From a checkpoint of a small mixture-of-experts model trained on Wikipedia: vocabulary 14453, a sigmoid router.
Below are experts of layer 2 (counted from 0) of a mixture-of-experts language model. Rows are named router (the router's row for the expert), up (a neuron's input weights, with its number) and show model dimensions 192-255. Each number is 128 + 24 x the weight over its row's rms, rounded and kept within 0 to 255. Numbers have three digits each.
After each expert's rows: "comes after" lists some tokens at least twice as common just before its tokens as in all text. This comes from a sample of Wikipedia text that the model never trained on. Tokens count by the router's weight.

# expert 106
router:148106142164153112133119122070124137137157128103177141108151162139090131123104091109141135087141122141161102102117122116127133083112133166117107127095108097141149165126124139149122122134133136
up0:106158115189093120126121130114130119139089158077121141122120153127125122132150090144140173112100110092145116126117108094155120148096122085155139101133112138084095145108138131147182108158148082
up1:095188144111117075131155103141102122114104134137174123140109144119181120134170083162112136156124134132133148133128118142178118126083133084078116123097134123139136105166141130137149123104125140
up2:137088078097136119186134116115168178135124156152165120125152167130135131140133127167148100098187150108141119095139185088118143157116112101113163156130113109090156147111161117109123155113092120
up3:111166128135115125143171130151113099152122103105129185138118152124147117105146143150120099125143130118145142106120157121126114136112130127126142101107162097136095110097177109164133169149108108
up4:123104152082141116133175170138107112096105160165147081123159083118171094134192126145180145113098119142141151144149145120094113140136153109094116159116118145136158129094105091144108147120125114
comes after: " a", " |", ",", " was", " is", ";"

# expert 182
router:147120113154123102132113084098109164128144143122189160099133117154141164074089170146122138109127088136120134140113090148136118099131148145113113154114132105118137163116114140178162121153147121
up0:138151118149120141153124166108121139129113101089150139094113165162130118116126134113105131119114158100155097127107125064175115130106113124172131097120090138087118124099140110129139113163141089
up1:098198132090104097162122118106129124132149131178188112166126113114164163105170100144125124154103126127129127163158125148139104132112133097090092143107147118132110134164168111119135156091130168
up2:144106094098120139149151115129138208151155189121141133148165176173133122139108127174129109122166111119157104133120110110112149138137136101089117118119139076071117137089135098089096128094140117
up3:100151108115129134162160106128102156089152101147114160126158158126143115068110120080125122156173130116150180099123135128127125125138125114146136123093167101113115094116181099117121139104104137
up4:107127124121137117183131161147124126127130131149105091109142101123139105161160130137163094131126173121131136164158149121107127126128153114097137161107086163140150138099122120080141166157133111
comes after: "\n", ".", " at", ".\"", "==", " =="

# expert 91
router:155096125156133126113110077105095142125126140105203174121156115142115154095091139125124146143114079146094098130099114139141118098135141146129114168159142110092119159138100134181158122164141125
up0:148153148152104120158122148110101130099111139110133150102148130141124126123156122143146140139151112093122128145121124117185115107091125126165131124143107149098127117123160114161136109162174119
up1:093188113108109117172147106152105145125146127138157126178122124109165151155171085133109121135094118104120149151143113194181136135115127107095101119096139132128127123150146111099139139117104142
up2:139079080120124157173136086102147166151162145169156125147157156162142082129100111175114100120153152141177122103142157077111141118134142110114146121174114098106155175071140095115110118071107130
up3:106146116127113129128157137087094145115142082111111162169138164120181120129135135134120124123163127110129129126156140117137123134125150129121120118097148114146092093113193114137129144143109115
up4:136097168084123129171126166137142100097103145124125107138147079137160109165176130140168116135139147125171116139141135137105130162142157124089136155095094187128155125091114120112107113110117111
comes after: "\n", ",", "==", ")", " that", "1"

# expert 96
router:132093109137143145120084106110136180097127151101196158095134120128142151094092141116099156131126085169094128109114105125106116091141122098102114143140143108093125147135115165156149110145118139
up0:122159103148141122143115130105103126125121128098143168095141140138124111105102097135131168146137107086124104146150131132145099118091105122138134114129105156110122121119140107169151116135131070
up1:101189129113118087149110111134100147120157148145149106172143137096162146121155084171125136139125131123151144152135115168148126134108115118093091125088150115130138098168189109130135125121099143
up2:138113066093111113139150130084147173151147172154142110176148160153132095147115109163087124102159115133142104092116160075128153155148130130117131128161120090058126137126128090109123133072116137
up3:124106119089132125164174163122105140098148109133160202143106175115137149120114105108144117119133110114142136093108152134109129142154143121106125123096163127155121077092147136146109179158097123
up4:111105137083119102149126168151125118111093145149104089113135082140167106174156120148163133129139161127116141150144145125101114151149159123107126160097108154129151128080104112117133161122113100
comes after: " |", " (", ":", ";", "′", " E"

# expert 139
router:139113138153124126121111079084121146135124162110189176101126122168127155092066139143113141124136097148126114121115100143119122112154125118118124133110139105123117171142110139147143101148170134
up0:137136120161124123121120144096119118127120162091145135110193166137115133113126104115136153136129111107125118080110125095155134122086126102128133097105109161114101123086135086133204107111151088
up1:117168157100122098108133107127150120132143121162169120168135113113148153118157074128118128169105129115127144158102107135155120155109144116101107130109156122097141100139168112104148149077134137
up2:161086091103120162156146120095174169138135155129167131148130148159123118162118146143119119106168142076160080105123149088134124135126156125085121162161123084121118177107175086126102157111072117
up3:120163116117134147157162118091126152087131107118120163147176133121138115066109140070118112149174121090136148095137148141116140133162130118122126106080160105133094106073169109131115158145076092
up4:122115154089117118132118165112101097091113143137106096114142109139154117150168094106170129112130160130162133140134156123106121133139181080101138141130093139120131107085117120079108155099102100
comes after: "\n", " ===", " =", "===", " ==", "=="

# expert 74
router:159102135137128113120112099110112194116124139094168165074133127138131161092102144123128153128116106130118104099085105138133101090151136137101110150113156084146116162119101143148153107165157130
up0:151166138139094117152139134179123162113086095077163145115155154156130119096137084151127149154105083128148107114121134106151126125110126102142138124156132172099131118088152090153144125164155094
up1:096174140099116116159112104162112129128116144172141109159127106131181117129139129172111137161100119111135137167131098141154118135091133118072069141141116112136128099147159118120140133127156142
up2:168086104080145147180126120136156155151146180159130106116136165141114110145097125178118092117125121122132112097152138094127125153137141125112126125165113087085108159114132092128137108074088148
up3:138134123121128128134167117099101149129129084124164182151150151106170125116091109113123128120131120124130130103130135145123132139128148129146137086092146104116090092107146134168122175137099109
up4:106097134074111122102144160141150105090112154131128106130143104144160101148171143112202099129142149122140107149137168110099110139145158076118108131081100135137141156106104099124108166090114114
comes after: "\n", " (", ")", " ", " Website", " classification"

# expert 99
router:138116122147128135112119100109110145131140163105173127084157146155117157084093139159124161138136095151080120110100098133137101105143153125105123136151135110096134183146114179160144098168153137
up0:128178098126096110140115132151117143112130147098130130126147144126129133072128095171104164114108100129121117130112112082156101133110116135146132124151141150093129158123146128145153122166134096
up1:098197148110078098149154096143118159095155126164148121153118132124147134107142122134111109153092139133126125178136114143174134152111126106120109131098157127120123124146144117142154130105134153
up2:146092087119124149129125104121203149127144175107119112156156162142153110154123160163148116133175143119147113102152142093152138145140152087089147144190110101086139156118156089098096128086108130
up3:071111115118121103124159120105125114116136135120148176152104141146144128110113126125119119112132151125141126103111149165130116139155130139128156111045161114123115091116165114134130150163099088
up4:130129152079140116146133138132146111108120116174118126145146105133151112163153134124164105121143155145128134187136129100081131137139153145108164155085109176137160148092113124098146145105128114
comes after: " in", "==", "-", "|", " on", " was"

# expert 138
router:108125101150137123147109120105140161136113136103181167080117146158120171119077157151106183139140109145105137118129109136119112119128154130124087149137139107131154159117098151139123126129136148
up0:122149130163091146102090135147120180135126110112127124157128152151114144134152154150149135117114143125133126090138092113133147136112100116134126105116118118114088128094154087132125143147139099
up1:084208126108128098137152116140086123125155118167160117142149124113158114135146122157099136185130128135130120147125118140162124132092120094107102135140141093122118133139156121138119161100119140
up2:175076134078118131206113147115186168121147112098165102142129183199121100162119148149111093151141126119151098090143150083132158134144143079127104133151120094085131145115150061111096168079123124
up3:080136123124113151191143142109143113102112102126140129148109151128149147076117136134128107119145126112139130137117155137133144149138121118102099128084170098132130091111155118149143162153084133
up4:126129138083140138151112148140115129095083163122095085110129105133194105147163138096205095158131144118157121156150147142103141150125179118120139171074121144154156131094123147082123150124119111
comes after: "|", " the", " of", " However", "==", " a"

# expert 55
router:139119116166127132125101118105106192133135163117175164096138129125128171101073128141119130124160088150127112113101086151133103089145138134119075130141154113107108178121125131139159079147148142
up0:113140132148114128110127148081103155124110109099152163131146131142127131102106100190100191129082126091139118127122146118171103132103119111156135108144098163083113145139142095137151106167138105
up1:085183132108093106144165099184128138109128126134162087148135132129177126126193121161123096181099141128114149148115112156174140127098098123088084143086121118133086116150180131114147114118115157
up2:141105112124120183154158132141180173143139149117159130175137137167125094162113166178117109119166135129160105118103140074120140127117139117104132128151098114084144151089164074160090143113086123
up3:130117088106147138129158088078139138133140109145136134148120155121158104105128121130151105120170143131174130101120139141138116140161133128140134116083167085129125099119138126152127163130085076
up4:125118143107122123128129145140106110112097137130098100113145130117168095178172129126200143125103126137165104159147115129096153131145171103126128163124119151137139117094104157109120164160116105
comes after: " of", " the", "–", " end", "|", " on"

# expert 156
router:121108110150131129127097095094121153111143143100208177082147123164110144094098128119101148124160122147122107146126104124137114089129138138115109144116149109118124178131092165159164130155148153
up0:124154138124135126153117181088138148134104108098137148103094150144105116086132099122094132126095113100083141113129136091146103149086114132167152099133111141093136168097146103141151118159142123
up1:110180135085112116171138096140125131132143147145161115141111119125132142112150113120144131147115161130128136155115138153140129122082076137093134126114124132125146106177155099144161142089124150
up2:137083095116122132174138153112174156133126167146171117170119161144111106127075119182138094093159129130174115081135148120115137124094144079119131132159140110080142148104177096106113130126099117
up3:108131132129113157141156142086087128110128083085104157142127179138136133094140118137113094118128144129152125142144158116116152146160114120123123121090147085146119077116156135125113164155097091
up4:139119142088122113124133156144110104101106176159105098109160088119156111156163126162181126130129146122140125146145154109094128136129181099104138157099109173125152122081095106103148134118118100
comes after: ".", " |", ",", " and", " is", " was"

# expert 56
router:129079120163132105127088098104125157114112146118188160102121154134112143106091128135139141106135086160102131125108097151125116090131108131078118112136140085135114178126117129149156129140152134
up0:115156090138127120158136126117122131107106103077158127143133176136110144098145106117133144123116109098155146121104139099161117142106136118154128110131089151088073124082140137153163133159147104
up1:096178130106090092161153111128098154138130153150151117144119150146134130101153111132131138155100127129136147151114113149150119118102138118079126129088153117100137146162141104105120170103113124
up2:167073078117126124189174116128128143125148180110156140148115154165139086134154109166090097142132140132157098087125147080132123115140141100100101135130103088077098152102131076134119129110093148
up3:124111106129131126116171111114111151128110126119117190145119153122139144097122137085136095116166125091158129118117149146118131149160121125129116099091147088139124092117182125171132163154042088
up4:128112142102126144135153165133109119109118147137113094120142087135148104187175140130162111118142138113127106177139152099105125144140152092112124151127104138125153157102117104078141146122113109
comes after: ".", " ==", "+", "^{", "==", "5"

# expert 121
router:114096134159118106110090061111133169132116149110197162095138129138146161099091150111099140139132110149106134119112095151125107112110128127122101154130139105127118158149101160153152120177156150
up0:154170147128107125190096156083134140124096118092138156117158169135102137121149109147096156128116119103113122138103115095149126166111118146124127113112112132086106120096143132173163139160142093
up1:086178134096095107177120111152131133134136118149148086160127143131165140131173104154111125154115139118116150149137109144142135130092128132118111126112152127133134118138179102124127145111104143
up2:167106135101123134173141126121155176156137174108171146123118168156095090139130137133116104176130109080167133081163159098144183110136154122094079139186149097095127160125146095128112130096106138
up3:126139126136101109135139145121098136121144121123113184132135176162138142096142113123122134125176163132138171081127135156104090152171130152135122121096142106134108087147178115130131150160121095
up4:125102141112114136175148158144105108103096149124088095088179121115178122156158133110205113114156152154139110141148154131112127135153170099105130152105112189114148135086110131086133122146123104
comes after: " |", "\n", " 0", " 1", " ", " 2"

# expert 171
router:168109145146143132098139127063082167130144173136218134117148155153121145101154157086153139092139119132122131092061133105137148120126100115096128146122144112144103160126123136130105166113148141
up0:131171100130076112121122150091116144152106125104131141130100167115144123110129107154107173119126119101119092120112154084153106145107112129155122113160113164107089138098140108158154103146133086
up1:088187117122101088156150083134118141116121130166148119149161103102169142113166118174148140147085134118127124141120091152127147144089122136092122162108165113123142154137179135110141139111103130
up2:126097095063122125191153116106158196139141183120146112158115157156116119153117157152109093114135150097139105080111170109120174173117125067099108135153140099121142135126153106129144170124143138
up3:130122121098124129132178120087096150085120096125135186131132177133139139086108114097134127133152169143157153088136125139133127112121133135109148109085149095119141089080159124127141171141094097
up4:126092132118110130134129165116116113120110153127104102129149111155164110159173125137160138115155162132142143140124159142089132141119144121111152166095122157133155134092101138084098150131122114
comes after: " the", " a", " New", " in", " B", " t"

# expert 68
router:153129104140099129144112102083118143095129169125183159111131138138104151095118152129120166127122099133091126127121111129140135141130140121116103141125111092138119153109116129156130129148139146
up0:127140108110089118134135138154123138129092154108143149121139150144136146101119115123107122128100144109125129134121106090150114125099108127147138116136121136092078144094132115140135091135140114
up1:099167122105104094145146105117098138123123129168142110170176117116158138103125117137101128198100123133149148132144120161115129133087100117079089145107137119112129135145154118131135165125121150
up2:118069082127121154152139113086171189156126154139178099139147169165116097126119143128091089093159129125150085077153146086135156128117158086114126136139121125110144159119149086101112157077105124
up3:115139109154124108135167149115121153096111094139124151130132181153175119087137145130132097102167116075142145139134146151115119143168130113130153117067154131123144095143155097139121158165064081
up4:114135110099129106152116130129089135132113146133088105105165084146178085176159118121186130139155146123140113173158154120124132153123161083100148143100126182123143137112112128103125143130121112
comes after: ".", " of", ":", " and", " The", " \""

# expert 22
router:149093102162120115128085086111130172129129150122162165092154101138138173108100153119130154126138117153114101151088116135130100094148151139103110148131157106115108188124081131171128114140138148
up0:129155127171115118131133156112119131125073138107115137113136148122159128089153093146130177139106117105135127147115110106151105131117106133131159140130133128081086137101142113158135125142131106
up1:115178136130095097161143129146111132129124127140149112168118152129154151137163113149112129140096138109128168169117107149163136127095125102077107130121137086130124125183168111117119136118147154
up2:139099074117132145189136102079157146096126150097152131146090119159152097137120150163131076135147129135107095069119167095103182135103138064094105143161101091095118138121149096123095143110100115
up3:106124123120117129133166124065088132121146106125142169134134136134156126072108140112128127118157141133157119093129130095129112138111131116150117078072135114131107103146158156163145187141119083
up4:124107136065134100140135155149133088101112147128114111098143112142158111156173102119182098131118148131142119151140127114096139151156172107108137140113111166129157126097117115096125152127124093
comes after: " |", ")", " 6", " 1", " 2", "s"

# expert 5
router:121135116100120138142106117159144134111184138091140128133183114113104124137103117118157117101108137129129135146162090173132109126135178129124104129138119140118130113162131096135080097132118134
up0:137154162148085115175116168102134185127109134090148110144145172139110118119132111144133141102132107119132129094093117104161078140087132129124148144170129139096126157096120108157125132157147120
up1:103184164113103095150137099159121144118111129139147118173119113127150137111128100156121126155106138091144144149129140150152104129093123111076078155101147140125112097167199088109128122116129148
up2:133089140101114152151135143102147166143124171103148115153120145155102094160113132169112116141171147141141099074160134100131156116099170113114110155173140090078153168121154095132119133079096155
up3:119134121159130113131164138105107155131105122123133161146122151129156121119137158123136108139158126085160116119113134122126122117131130141122123101074140096174123078112175110175130165150080123
up4:114116161077131133129136169137134096087080150135096120131153114147147104157163126129189115127123134133174127160140147110095142161160167090114112146073126167122163139095114116100140147116118110
comes after: ".", " =", ")", " 1", "\n ", " well"

# expert 146
router:128091125134116123137085070111111155116125130104189152082123136137150147093079165107114153126135073144107110136123088156122122111140155127124128130146136099111134187129086144156180114163155135
up0:137143150155099122154121143162104121135097134092130140086128155140121120155111125141127145152111136080160157131127126099124087113100107132144106121118149133099094095123123107157137132160171074
up1:094174129090080095148125108138106137106112127161163103137132149133159163148189118171119125169124144109146165143145123159152137143071119109102133108120135145125110129158154112154141148114119151
up2:173067114107102164164155101125165174115157155128156145138150167142135104148116127158067107126160149112161127104137161099149153104118154091092125115148123093084139159131149087094100132085096104
up3:122113137152117135125165100088086120134137110111144151147082161134139111109104123141135123099156119141160145082120159150152142147130117140116160129117148103144123093120149126150131132146138099
up4:105108142085136131128132170155094113094090146147114094113147102134154124158165119146175144119143169136164131173133131135105128135120149116126140141085111177136155144089127123101107141141120115
comes after: " of", ")", " to", " B", " W", " on"

# expert 3
router:122111117150135110128088084102115164094113145125185153103128116119142166096087145125101134157141113149105092145082087152118124119153151116145122138140137088127133164115106142160160085148132157
up0:115150116148107119128107146105111156150097135096120162113140155093150154131114112131125158113141105098138127098110115113178127151100115100148149121152119142076125143124162135132167117144123100
up1:099209142083099094173118108119113117113147132176190119152111117110171177125167096147113125159105118125122112168149124135139101130105144111082096142103134109122125131162148116120139146095128153
up2:132095117083127123191142114155147154143150175106178115139148158173130092166160127144161108094135120139133088092111154109114178145138137107092120129150130104126138104121171093098097152083077131
up3:119155115124137134151179126089108133096137114105119141146165139119126118075115110107127100144148123118130140106153157145103127125151119123130126104091161099161100103094191118162120162136097123
up4:117112143098121122154140162134130113114096155113122092109139097147113135147184119135160108132139158115168120142132152123118158127152157113110142149110094178146159144100117112082122162122110110
comes after: "\n", ")", "==", " In", "In", "==="

# expert 128
router:147124141159133110130106096121107155140138128117180174083141135151143166097129156118129149129139127142096112147117088151113125096156151128142126136117125106110097176102104140154185102152144150
up0:145208134159093118137126162118114130128104128084138130109135152127154132118153122155099144126107116098130101114111134102135120122117100116123133116115101163103131162085149106158185109154170076
up1:106193136066107102166152096140100139113132143156141146181102122142172138122160120154109132139137117142132136146121122162164129176076104095099116162135146107128128136142117125142198105087127146
up2:154062142086105154170119149098202147122116179120162095146158181192153119150110156157129099127143114124173110086156136109139143118117155110097114127133089114078128153116155094104066144087075108
up3:107147146154136127139186116116108152135131073134132177125130144136158127086093120138120140136145134128162138089119139134121118161126140123148157130069172091119106116104194118139119162160068115
up4:108098145094135123141155134135107122101117147132110090103153103159155129107156104145152140123131150114145137138130157123100173150139156107078135140093115181136141157080124105105126146096099096
comes after: "-", " the", " was", " The", " is", " were"

# expert 113
router:128140120142101152149121121171131105135169124113143129127168127127099128116074153157105136146144118126092143147162104147151121078096156120112066110127118145123096144148122111128144101127109156
up0:105159110155093131154133160112105153110100146083127154111114185146134122121146143117109145143117117134132108125120157105144125128106105101130140113129115152114104103132132092151109112159156105
up1:078185113089109114159151115120089162144146126177161126167117087139167145124177119162107125132096137131128157160126121155132145144092105124094096137118154097131135138160146095115150149102119167
up2:146073087132124144143119122136141166181119157127177144176129172148135114124115131165123135158184126100154098107146131071158154131121173097097146134131128071110126140097135100135130131078088119
up3:115144146113150130132154134094099162118139106136129167157117177121164132111126109127133098111143140098127142133135138128117124119135128124123098116083169084137118103120184147121124176156103080
up4:122113155083121132146144155163098111097107161121106101132135100109158091161171114109176105126142144142171133157137166113105136148135126100104097153108107130136136136084129110111129150101119107
comes after: "\n", ".", ")", " =", "\"", "\n "

# expert 87
router:151132135127120138123107087113111167133126162112164164084161118135135148102104132129155130151127102152116113116125137150121106115138163116124128134130132105111134152135119138181166110158129132
up0:141195106143109126143098149102107148131121103083134151105183169120116115119104111137116150134122159106165117130119105095172116100111119120171132110128120117094107121104149125146133104150144089
up1:061190129141071126194149113117098138124146137145161133171133134150151129109152118160130125132122141146150124141158122138150117153088106141096103141110130115120145135149167095136129160102118159
up2:169124094098114123182127127123152168128130169118124107162110146146108131142124133120115098117195123121178087090129157097106129139171159120090136143142145097099158145101138064121109159103075121
up3:129103119192128127125165117112091108154142103114140166153138144171138109119130118123137087131126133117136146153128166140133090142151128128124129093090153114114110076141176111129133190161094087
up4:115109123101113125160166160143144118095126158129077105118162138135175112166160091118149139129129136124141131165162156134113137127143142125122134153087098131125136118128116123102105156137119114
comes after: " ", " the", " 0", "%", " 1", " 2"

# expert 70
router:125101114154109132138113083089107151106163143105186158105135119143130173107091149120123134126145108144105095118106111136129123118136134103144113147115136104112123183120083136162141141156160122
up0:136174138179104107130119143132122155116104132095145148089138168139122135110081121133098149119135164104133114133095150104158109111059135141173153106134098140109131142124141107146140098156152107
up1:091179143074115127181142099168094124112133141146124142153137141115150142109141120160128125160096158121121142145121124149173128136096119118102125158138146128117125126143150148127116175106125126
up2:152108098120107109187149108128125149173134172122144143165157175157107099159135119157128105135186157060141098100152164093140161130142130088100092156169128100093124152121140092113100148102109119
up3:104109094160131122140177131094119139125105091099126157189101135120139099116127145113097107130148109139153125112129156123153117131142088104114165091074161097122108071085169145141127177151108077
up4:142111151104119126140137149135127093116121152136108097113164103134155084161183110161183130109116158137137118154139141112101133156136142114119156168079088165138166120099109123105120162116129113
comes after: " of", " in", " for", " to", " at", " on"

# expert 127
router:116132127113102139136126108180147115111183105108149147116218111131112146137110117135141120094158138132099123146156091178157137120107167127125105120124114148132115122147134120130124100130120149
up0:141130091163119124152150161107103166111099078096149136104154136116129139129125126124125151118151107122120132117095126100154110145102103100152150112136108116079104159103132125140151104144128120
up1:095167129085110098161143149123111125123133125160153100129149130098152132087153091136120115164120130120118177143147117151134090142100137120116087154130156129120103119171170094151133157099126119
up2:177076096095100140184136117059152146165146204112115124177133166143150075133139139160106081148117126149120107080164139125117158134100072112122134120163128117079132153127153125112117125118100124
up3:100128139129129133136208144103111132120139092114126163173114166141115145139111123123130115119167129084149148100120142119144118131121132144116103094104120084164101083118168119128121177145102077
up4:117137139089134129146136161106109115116097154155107080119161112130174121156160152135166115116132154143175106131146138127088128133135133105108131160102134152130149171088120128081128176122100103
comes after: "\n", ".", ")", " =", "\n ", " as"

# expert 123
router:128099132159108112142106082088135190144141154085175155076130146120126165102101150119103114117158105154094140131116116163133096097120163130158135154120136087082127172123100139194142103127141132
up0:146162122164121112145114149118097128141103144089131161124119170159139145097114096129125159099110124132146131128119126102161126155113101101119131086127122165101101133116132133164157120155133105
up1:090194132103118117114137109142123098099145127192162111170101106131140113116115118170119170177116127083111141150170120117136145151101159162100114135115149121135153133169140073127137124091129175
up2:139102112107129143166138115109171194155151177093177147133162126184123100145121135139119108116154133114144104105139144100135140096136129073084114125148133087094144162113150075121083154103066116
up3:104149116131143114152168121085098152144153140123149176127123177133151089131161127146111105156133121149144130083150161163091101125134137134119150114090154088123126118121144134145139146161107096
up4:135115149071123111157145166161119107090098132135099073133143104150176122173157146139192109137105146130155097147123139123100147121149143127088133138105093173154158131085106114131129134131114097
comes after: "\n", " was", " is", " has", " are", " were"

# expert 18
router:140119108144150100119071090100134135132105156119191176095118153119116157085094154134120151125141090158100121114107111155120100085152143149114125137148147086115127181125116151162142142157149139
up0:146147149169085144129134142124109105097122116092132145122144157120129135105118084142114172131119114109134108140139121123145113132106095118110126146138152159093110111101150116147142123156148080
up1:114193160132087093175144105126121120100113135157167098172110122120159160150172103155126127129097124124134156130126117146150128126101131115086091123100122108142105125168134136125125134102092159
up2:145102092128113141136121112103166170138107162130133126163152148165120087120121133168099087140171135129134085115134148105134136122128117104118138141146105084091140156114156088091100136093080144
up3:111100115132149131141177132097100140101135130154114144157163130114137125101134114122107132108139129110166152097106164143098123157146137117131136111091167116125112106117181140154152178171103092
up4:126114129093119133153153158130121107112106159133078073116143112131147112152149133117204136121127162121139137161142141124105135139141166117104115141115106151129157121083118113099144165130120105
comes after: "\n", " /", " 1", " 2", " 6", " 0"

# expert 95
router:149100100136110125109099076115101145105120147094189154105162130131131153107103148119130137154121108151107101137088086141120109103125150120112114143123141099113134150124107132146171106164151135
up0:140153123114114111140101149123122132095115118098129161145147144133106129115132145147120162130125126118180124127090121097138116136099105109168164103131126161103132111105169119144145124168149083
up1:093190127079100101172163103145109146114145134152161122152119129135162146123165115151105135163116121127138142158113100155150132140113132123099099118137123111118115142135147123165160155124119153
up2:168089125109109176162157123094183161176145184125162143175120173157091101138137118159123111105149133106147103104142146099135137161112139118119136125153131094118137131116135099124091107122116105
up3:101159116123125122110160144129092151084134122109146145145114180140156122081103137127125111119164140119145116113112150129135146127157162114117141102088158101149129093122179115166143154140098081
up4:113140170081128145141129156139127100085099155133111102100145109135159092179155139112151119142141163125157119161149159127094123139156169093095151160108114152129151134091118118109113153113114116
comes after: " |", " ", " —;", " one", " 0", "–"

# expert 64
router:149130105144105130137114087125101169114133128104149128084137151138126144102061153127136146133164098126120065119115101130119104107143155128124068142119161087157088159134118141170170120161168124
up0:137182135157078110149132131101124144135100139111160144107119165142148154124146103159123154131101129128137120127116127093170094142101120131144166095139126148106101111095159107151167152154144105
up1:124184123113099085192120098159072164117113126157183126137096119116145114132159135145151122138117144102122131160134147159125111147084118085076143135137152113119142153169140107146154142122129124
up2:156100095095140144190140121125164184153144159093123117137126157179124110149124142141144078124184155116117095104142131090121144115137143090132101100144135127075132152070143085114124148106125111
up3:115131122121140134110140134129080139115105121141162176121136131132152119093122123129129082152150133141164140120139154135108121124146137131105122091095149090147142088116158107150126180143112076
up4:086135144106116118120124142166124103103090178145087107094145107130174095142149119117163131136123156140130133157118162123095123137134135079117123128128105167135150151092098107099125139116113104
comes after: "\n", ")", " ", " from", "°", " he"

# expert 86
router:140119118142140130120106083130103143127112171125163172081133121119127150102088139121123159113118102148125099122073104155114128071163135130099109148146152091121128158123126164177149127184164150
up0:130149168112148131147109155146151114116118140096145114127117152151077132130125102162116176106075119089142116124112110103138099148092121092144126113111093124111096098103167102112170102145119100
up1:068210124099091101161148110149108119129137140155152103148117111111158132136164099164124114163110141110134139144121129152149147155080113105096118115118155122124121121153169093126133158122105154
up2:154102098090140167150136131112149135152134172131167112144127140113112107160110139144114116108185157127135099080111141100110163125147143108098131152157082132098135141103125127109096156089135096
up3:127097127156143141148165136130111127136126090133111163103133147097169128096126126123125121131147121129134129108143120111104156146126127168140142099089165115126140100126158137122117168142094088
up4:118097163096131137127132163145142107082075139124109093111122106131184102137177112161183129096123160120140106160150154128110140146138154104109126150113094154136150123069114110112131144115111093
comes after: " ", ".", " —;", " 1", "–", " —"

# expert 135
router:128148120112115142129120131181149150133187131138125120128153111131106119125102164126115121136130147131106125148165089139143132086122180124110082126096124135108123120167127100128134107132116148
up0:151181107155093097162141170105097154144096135068130157111148173136128136132129130130140143138118148100121122131116113078169111116085104086162155138161100121098119139132153096137135112155139089
up1:115190160103109105167140124147114153100126152172151113146160146123164146105160080123115122150115129121136136128132111163164149125110131108092101141118148106112151113152148091095143124090124150
up2:145064101104151189148112125129128145148143165131144128124143155179118090123112133175078125134150148128182101105140122113120126104129152120109126119113136114089166128106137090119127142049095100
up3:100140137135130145150173137110105141108128135119146186191131160133141119091128126100143098129156129111172156089118152126128144145115134150128137094082151114155116105127188110146092168149101113
up4:135138174076130134123130154158150076089098188140108105121129081141162093173175124123183097129126138111135129153169157124112142138152155100120125152103124161114160125077104107092129155141126101
comes after: " |", " ", " =", ")", "===", " =="

# expert 43
router:122098116135150117149103094072114176140153135097172163111122105151110139093102155122130166127141102143099106104116119115100134092161119130095108106159122104127091166132094152164171115155136138
up0:144148116157116166141111155132131154113098100115127084145110123170126146099140129123121150096115109119135134113104140106151144169102098142141130150109107133101151111089139099144130132164151088
up1:083177127074119093186153116164108135142130151178161144146109097138141130126147120146120143144119128108129130150117143137154136149109087145087122151131144097154134125144127117111136142111135112
up2:160140128082141131186135125129163170135168174086119149154146180142118072147131115136130111128148135083144100090135160119121152111120151073094114143137135114068104150124150091112085133075110114
up3:106120121128128137177192140073085121102130123121139182156133145128130107125114109103107125121131112121141117103160186151120152132134111133125117108074154103144106077133170125164121174143108102
up4:119117170083131151147133154130113094085105165144119079125133100123161098150168124133180143097125149115150122185148149130090148120143139106097124131123127144135149116104117109096133165126121109
comes after: "\n", ".", " 1", " 2", " J", " W"

# expert 19
router:110099103119115136140112100121102162115135153098166151087138135109154168057127137136112121116138060153098131119169110163124108095114140126131096152131144073113119151118112163142160139139176131
up0:152185116127092137171121142136137136114102165110135127108145158100164142147147076132109146116160140116126127136117111099183120128127122110168112095120124159129102101115139136147153105154155112
up1:106187121082089106187135109137102123134127148137144132189098128095158149123170124128113112142117116114129144144128096158141112161123113114077102133125138098115125134149155141141093131113131137
up2:122079110088136131156133137144134204153164162107150137145123154162133086141116117177120086097132140129175097107118144105134136169115151109096115120150104116097129149087135094098113162097094101
up3:122116107107116132153193149096082137085119117100111173119139168094145132088110110103142077130146174110172143134146118139115100125122139136168118126110138103156127096110180115132100173153127130
up4:122130149102128127129128162129094112148087164134086086130170101130184100163167116147155113141143145116143113147161115136100155132152126112132142154091114162107147140067108126106132162095125110
comes after: "\n", " part", " his", "|", " member", " known"